Below are experts of layer 4 (counted from 0) of a mixture-of-experts language model. Rows are named router (the router's row for the expert), up (a neuron's input weights, with its number) and show model dimensions 128-255. Each number is 500 + 40 x the weight over its row's rms, rounded and kept within 0 to 999. Numbers have three digits each.
Before each expert's rows: "gets" lists some tokens that make up at least twice as much of what it gets as of all text. This comes from a sample of Wikipedia text that the model never trained on. Tokens count by the router's weight.

# expert 28
gets: "5", "6", "4", "7", "3", "8"
router:505504520601487450394525473511383460588490462507504520457491502553513534431541517481538535552509496458496469500490452509485544503491467561492483510519494538461487584497599534444441471535464521529488449434445559532442565599484483596609529500528469446509513491527531475488478493512446487497498421489397577486419486471474518484531444450493489535553539497507449497479455451485513508526545
up0:430516520439592476441528527493479450563455467440542473490521536424503501462509477485461426519526569477527504570488544483464505533528467553559538513476527557475531465470529551467475401468511525517510512533527451514467529456462582525442536442552519509460575549463500497502464584502529465450502513432546498550461488535497525446555492546386495463497503527529440515448445468500485535528534
up1:504578520567470449495513457464513499507488497518563539536486471513529564516548366474524447521504515473506460469509545436454461534459454546506490433472489500518538453484561479536426540579497412493506534442477506473535498550509492509524582507566466541534471531476468521452452479489503516472477423494497528511451487532467480475470510466469449569429500422484463568491487514529528487479563
up2:509505509535537513459470502442458454508503502520562479479449476488549536468461490541503433537491560468540398518491544490413492573550498520531482430562497489462468541464557553492457571476460499537436572489575506498462459533485510536490515488487532522511499617461497412430492446563502445447518458550532548491458516420534435458594490467471401531542560430501493535496506543467473451480497

# expert 6
gets: ".", " which", "s", " but", " who", " as"
router:510511473472551430469550481475481436548510491483517546511468480561469464466513478523505501500513538441590470450469475552490545591560528517519530566563486473485448487471537504555470493540456502468473476438475517541524522581538527516495531421528464503561544511529537487549478506497449515496460515518484601521499481514560525522466461422516478503538536474500451423450517537426478523479562
up0:515521480455509437525541488467464484483522545482520517505525496521448497529505476552548528491510461522544489507499536513542578439540512534493587515481460461461492515539544547575437457461457471485498458518468479496467501524454518522507482511571520513581519462505476429519471438593571446514447552562491588536503459413604488404492486439520556460534485534525471470548500404496481492510533
up1:512466494501508420510535483483502463472503519511515482548426451523500598509493495441457427527449479504483489447473510461497484469477551442570447460488453482525495516494495488458481489470484495544508425444505508514526461489535464588518548521509473482533500540479528440527554477525509490551475510507520449572436567524479451506553532547494532479535451477375500524561476487539439546465521
up2:520493479488517557466504501541468459495527469503483497515500451526476500550484559565490532528478528492513509549479563477427486447538470464508466511592450516551474550462541482526526553479505560445509545514486435598413558502552400531539477526548525530541520543525509443501475480545498398554500561558495534465437520451526555458579537500497426457561557576413503574462514477453522491479557

# expert 18
gets: " of", " first", " two", " other", " new", " three"
router:412486550472535429520526449464488517539449521391507436450517495480524517520457524509562464545491524483455524546494515490533519498528498568510503477462462487542554541486471459523488516514496432548483474505458493449502507511464593514550533424529478476533506546513497470463495493465479526496478556546453488476489427499516578497566573506491463530541526473437461515622449525459494550499441
up0:561509468478498508425417439517453479564556455467513505444526415489466446532461467532500551527498505462452448467544528503507507450534509536521547549475508466538484491513506481513439428581503517548449527482463510453493504559505553509458486487568550429525536499514496532597463515535491520558443500511488481527467531433473478508480505517488509541480477523560421523506450492533510540513489
up1:499537488508493441510528458569573458507546500469490493448523549455559541513480508504523528504565553432482532516479451491480479467573502530510490480460508520511519509495477513499476491535486521516422561481490549542527542518460510486490502547538506484567519496518581540504516551521489495470485545551583486448486565437448553490458504497451529442506522514455421480442528494485502536522461
up2:530494533466521469494486518510471513531485562500475397590475419468484532511525554477523515490516510433467490501500437474500542472556543531500544484497497501401463598399469552546530498409508463473465473522433463488468477522555454549545543533525508487496535538514503524500483476533534509458447433543532508487469470517506427523528492463464514475537513434468528456595517411487517445466448

# expert 10
gets: ",", ".", ")", "\"", "),", ".\n\n"
router:430520529496536480522419505440442405544520448502503478541465506575446543463473485491460431429484546447539502493423448450504562589422479445536486493496416497487489463464470545431506487479551545516523509493437509514455584566516507520486524470487477464487556504553514499485520471513516517489492501500548540499463472456512483556502506454522447548434504454498470427515535526411500484506543
up0:495450445550484504465538428489509535553496488453545458483501463448468488467475451472444477528478481487543505555455532497498464460558501553511481498593540469556458584457609483417479518531494538567442473447505464472495487517520527562523511471556521503536568551563559497463411503494537519541485493494429502502416499468493523410626538513520474534584560550535470501475467471460481515531513
up1:479447551531544395484518458508462488450453527515496486514448469530516436537507453501550552525510547544513525413431462537473492476519503500546524458514485500493526500505548493540524520480462520481575402442522398561446511451470543596565461530574476539504505573514423438491465461509502519437517513517478502493469466471559540509590531482519469502568540538467450579497518449483516489533510
up2:482535494561523476524551545527567483476511429515500505526460510483520469451489457502490413492466467487535497545436448531526470501560567503521574529542412464476484505424533563422498441507479447507533388508506424506521447524502483488435457489514494505478511510518467469476512454542482457463549515564494503484432545505495540528481479457411521565545445558479496432541507445551413515508536

# expert 25
gets: " |", ".", "–", ";", "%", "th"
router:465481560489545505513557504492518481486442495488501494537495452491471487498512503518471469455437559493465455554462409461452511556530544536503621485484479524487470528439488499461532510479550510524540461435505512513506507548469505506508523441519461508497550533554466489530481393464537539465457509596526526482492471447495518529553543404546485506523482506547370432561468456451468485515535
up107:458520550528526459492512507469456429536483477495549505413433493465441454468478532490455492550537508466560443492473560512459525545451462505555492498573494469469514528523569492490492454526520545512468422537484477537467554541475447592567532477565491443520552533488510474459511520536520473492498594476485560519481512519457481447496523540483419540540554429478494454509523500503441567491499
up108:537536523510511471465531500527472460424512474535463479484522557481422555452567508512477466518478450537530404535540496498440476501473502516517478545475514485397525499518471565460433474470503527477428507465497477489504554551517458481508568558450478576516526484459534482524536464517494507512476541504506550479534512465531485520547518473514524520417497544450529503474476536446496490542553
up109:463554479548499476472506497426449432552473489496512482486443495473527492502452484485436494519481474443551519511445516466487532492510562463567522562585495438505450512470525521479512456524514585533476475504483482513431547519518498555533550504581435432543573532538533500454458496556475460538471560478503533546472454479538466449511523516521449522511454477435485506476425504500468520513548

# expert 1
gets: " |", ",", "'s", " and", " (", ";"
router:469507479547518431505495503524500495586514441523479414504495487489448494435505506442443540466453466466478486481485515470479551516492526512534552538497524484461477490439467548503478530563566521500435440379460464490429483532463484489483532481498533488472578447476521507537480450534533513473462576456513529541451532496532512435521529501579472501551498453477466454522465559489478513468447
up0:464540508466523474468526454522441458483462494468510550477527425475507552530550548542562518531498473523511479537507550556437503521493549521471536494474479536514582501453431565543525516502525537552483497525501566441444475512524541483516449549594505469568526586484478448554505515457398521519479496500424562530429452536498469479565535526563516505546502523481487507546498449404393543543495
up1:524478579490529465402595473502481467469488498378496504436430513471464487500463531444451486471525507510494462547502527499544465462479494491560550551531549504482509523531523498526400527567527539519477447519514550488522517543456557498539538399460480463506520535474463497472529568499562542579436521454519501501464503492498485441514514495624469488522506536554475569441431496518469523479469
up2:520501558484452458481538531497464505467443475431489453556507408536453471532523490464558473517538526414480556507501444457464517485561489558475532524550451509505363520481499530517472484501422592472532541500434491515557490469412508550465476525490402508510514502508465532499455465530590494555453491497457488501421398477527531491507441514529464552541435471527487519498480451525508476451506

# expert 31
gets: " |\n", "1", " ", "0", " |", "2"
router:447472500522543552518488496451515469572458481479463455515485456486514470412511529456449479530498513467555499518512496521528525578465525490461548526582434557467500546428583498412538489492484511523444525462463510530416534503446465503517554486498539508516599501507509539486484525554482432496521460567516541448493514493588542474520543484523444534468513489521498386515550515472496510477546
up0:513602483509461488440514483507463452414492502488484466531509459516454490493522501477458498538523521537513479554476486485526462517530560507526561463522563444535507522459497504501468533454511455502399464509493543563485515498476560479507537488508507556567508494478552536467421486534527435535434496501521564481480490543520501539527416441477520521457473488473455445475454505516567578595468
up1:537580538534505487450530446418500440522468514489537546425455548491507501514488449516566485551510540456528466535485511512446522552562513548551508519514468478465461538491525551532522554573504543514487450462424513506449544558513472533534515494529454447528520494502536444501470484547564513552484518489519494580492469491539510468514493455486472455528542481473461485481461488463475533516504
up2:482519529538502474474524482430481468519487473455560458441466479462462492442484455482523515560424524476505480499446503456497584518527534512539488490528467428474454524417457551533499524523545576540480511443465452472538514557479530562471552459552445482522534547521542455487458450516494535526438531528457530547466466488438536503520524453486471555548541450436518517456433458559419495547574

# expert 27
gets: " with", "4", " of", "3", "6", "7"
router:492558458488451510420497522467491474520485498517499517449476522464456504470486484548480411600517485432541509541535416480469529511511470561510511572515477569506480560530575522430560510561571553507441522496503524553504560479488497511532611544531488513515562512511539496434502522556441465489448458540404469517449486462513484503498494507501465569462551449435461484509487432485537549528569
up0:479558476522501468537554570494472464464415508488489502513547464432496453522559503494467504520389572531479476514534493421481443484493589545464482478448521470534525526439542490493468572532506520519432511425508476503422489525413522506458552472528473519531529484503458464486459516487497553433443470565498576547484458416569500512576478489543530502493487491511478587487459546408526479526467
up1:434494495483469497522474546533532522462485514438510503551521522520513435452461456481480579521519481528522446399537487524445496548525611439538566532500521501556540508470547479565528530543396605572433513501525541574469505505490473552528537461571483534590521505500541499508456484500539479486422503453482521601456480548492413464442558567512495453510545480542481470514497492472449476465509
up2:523512486491541459442432571465456539589510495555517520503522513487444516485477479477496482567494451471540492548449469454492494457548481533508541487526493475487524539425535545487454435540513570521435483508532471535526577599499486518501533463506467502537513515492596500523511429471507478480455467528435523523469531534493422520544491517507478508519556466541435507521525438550462525496474

# expert 14
gets: " |", ":", "|", "-", "==", "="
router:516548512527520446469530471539499456546511538471560443455494511424503528477515532533433504550460448458574463466492536475456480491500552554524631522578478473418458535429515563469475535489572502525522494469461484474530543502495515496491500487531481439502535530478519487486434483502525482519406498470423526538481539548485519515505519518518510534546489463498520494518515504424456523509464
up0:465446523454458530492520444446513507573456535449471439457526423514455494441505492483544490526493496465505501510554519483502588482515516514471505438436489495516471460472544539533577506531434509507520506480504475468492497535412467496457508472558468462488507516471528497540408419530592428482473520556506508538510510499538432441576492508495496489450484473446442514506516479574492543556493
up1:473497536484427510522532531468428478467483454519523515533472545535441503455581439453413447559473488534477518516517539496448503603465495464497491555488471524492492483472573488546468461446465555502462502470493470519486446499549484519560481509479488538530534528506496566442519514527458507478509524511487552565495542467517560428466535477484499483436545572572546530455544534456562513461564
up2:502523467462476485513471492435555517556534419590479497529523519494474489464524518491450420536502496465477463503460451412445422508588552557488481480470464559459492511466528513490471471477499492511464451525443424466455502494511470518476589476529435504451533493551547589564458491530517471482484464539471539464500501508561509409470508522528496514549493489510489460584466557468531533559523

# expert 17
gets: "0", "5", "8", "6", "9", "4"
router:495558531506460517531502503498507533463488447451548519537512443532508437516452410461531513572452465447521461578531432500530542502470537552547505482565462482475506495456491484541523505563429573487465474441504468443543496522482459565538498491500450497537552549599462534509477480509521494487465507597469528504497485511489534455541564433497394543501559439467471450567503449458480526533474
up0:479470529469479499500537462495442510515520525498479569466477491467538501431462454477459432560525490508443410552525416479514546483466552486496476613534441506535569530483506449482508581541510470494479536442478542553469595425527535561522492534553422517503492594514485513538533483496492495418516540459502506511460427512517488449546544501562409444512554525437437490525566463462461505495493
up1:498524493470568552423508434471419492540518509445467540532459465488462549507533543505472430545534540498480477499481438454406554503461538461502513581555445517511505544510534485493508464509512473475463530518541504574390544546519498504525506452465478539467520498543558498538478449516458543536492561470518503533508495514545477457505536436536482454552521468536540518473472530380462436505549
up2:515565544518527459485538480529520462505569492496483502482534525416499443461487458551467531492491507473449512444406468478473423514522474477491457496524469426537498481554517566511465544490624478459469536568530529489494542471481522546532480566467542492565604450469490499497482490520490528491493532495469489587491473379521494482433460493502543548506510486508544533496462469512505478535508

# expert 13
gets: " and", ".", " or", " &", " /", " The"
router:519489515566455497530512515435525450557462515445471458472522480495444497448486539475454547513420519483437538490486464425511451481567515507520513506519565511456544497502522445509465543496604481513470482465509495487419478486499514514483561475487516536455581504515516456532492484439543495419425489484506546518468506418559506481499555485562440491560479455470507525561474533465499522541495
up0:490540504527497500431523468420485489539510511489502500456489547496556450513502446491416415539457482417492505549473512481431553546520501495534511526558449509508440527471516529453507543523466557528511467472488511547510541574499531527539520534534372456550557519526489519491479450570432458560458526560438523563522451536544491473557528407550495538488481406467453490481509526504457568520558
up1:499513438561553435531508454500544478480503497495500505541508472519506496517436515551485567479393579495497453536517515456461479476504458522523502495529509410410507548504490495488563560501422550425485500471475499492522585488492527565519582446484463537534490536473486503440512552434477491440421498483522533437511456473546613487506512435395451430476471540454522525500481498551581494508495
up2:480493510552541428458529448533521509476495496530542494479381447521509441473433466502507540487486529532468455533489414475415502488484518585491496499550506425512516495529455452495573531510511500502514517482471535536511522487474482522564507515595507480488508516531477472462450476497532500441511511517498527525402466440459431493556532392490490476471545575450451558551526453450512477487478

# expert 7
gets: "9", "0", "1", "8", "2", "7"
router:447511580588585513485561485422495462473452477562476474471503523489518478488513526434465469489504593505572539508466500447524478483600545498583567540582454489492461496423515504447492632489507515530522450488486483498462460477505489547575504463493543431465558503528579481435458472537469483501544521570533497547462508494542531438492531525519550465520480535486472475562515552489479496471477
up0:490511484488420499590490519527505505500526537496470458554554507516489551479516500526524536499502460428436508468480468444505579510501471565463435536493389522446539516480566473520530534597485452463486455486483497481517486483490471516532488555556411542492598506460472580475538435518515491493505469565551589515502507438548493439545567543477523500472563463493485476517470462499506480486600
up1:475482503467528563501591540588476465495488504488489422574449497534466506506513508470490477482517513479429504524549548451506516531488452575420515497504517558426519509421547482508430464543465480462497480497509449489520469450368518536479528434496492472460537513441479538501508396533553527483505525489549555498465457526482542497574480549513500457469573465572477464505468465514521471468475
up2:433533523516537513545518513517518482472505513487502439573459476514543530524519539495549472532480490519467521495475482430520557484502433535498518472502541570434463482417490458448473505570478442475512443436524454456502444515494500598495535443542513481446631487479506508507433428556533465496506517534548515490449396545545574512585507499550454440488496464552459496505473480487522491502497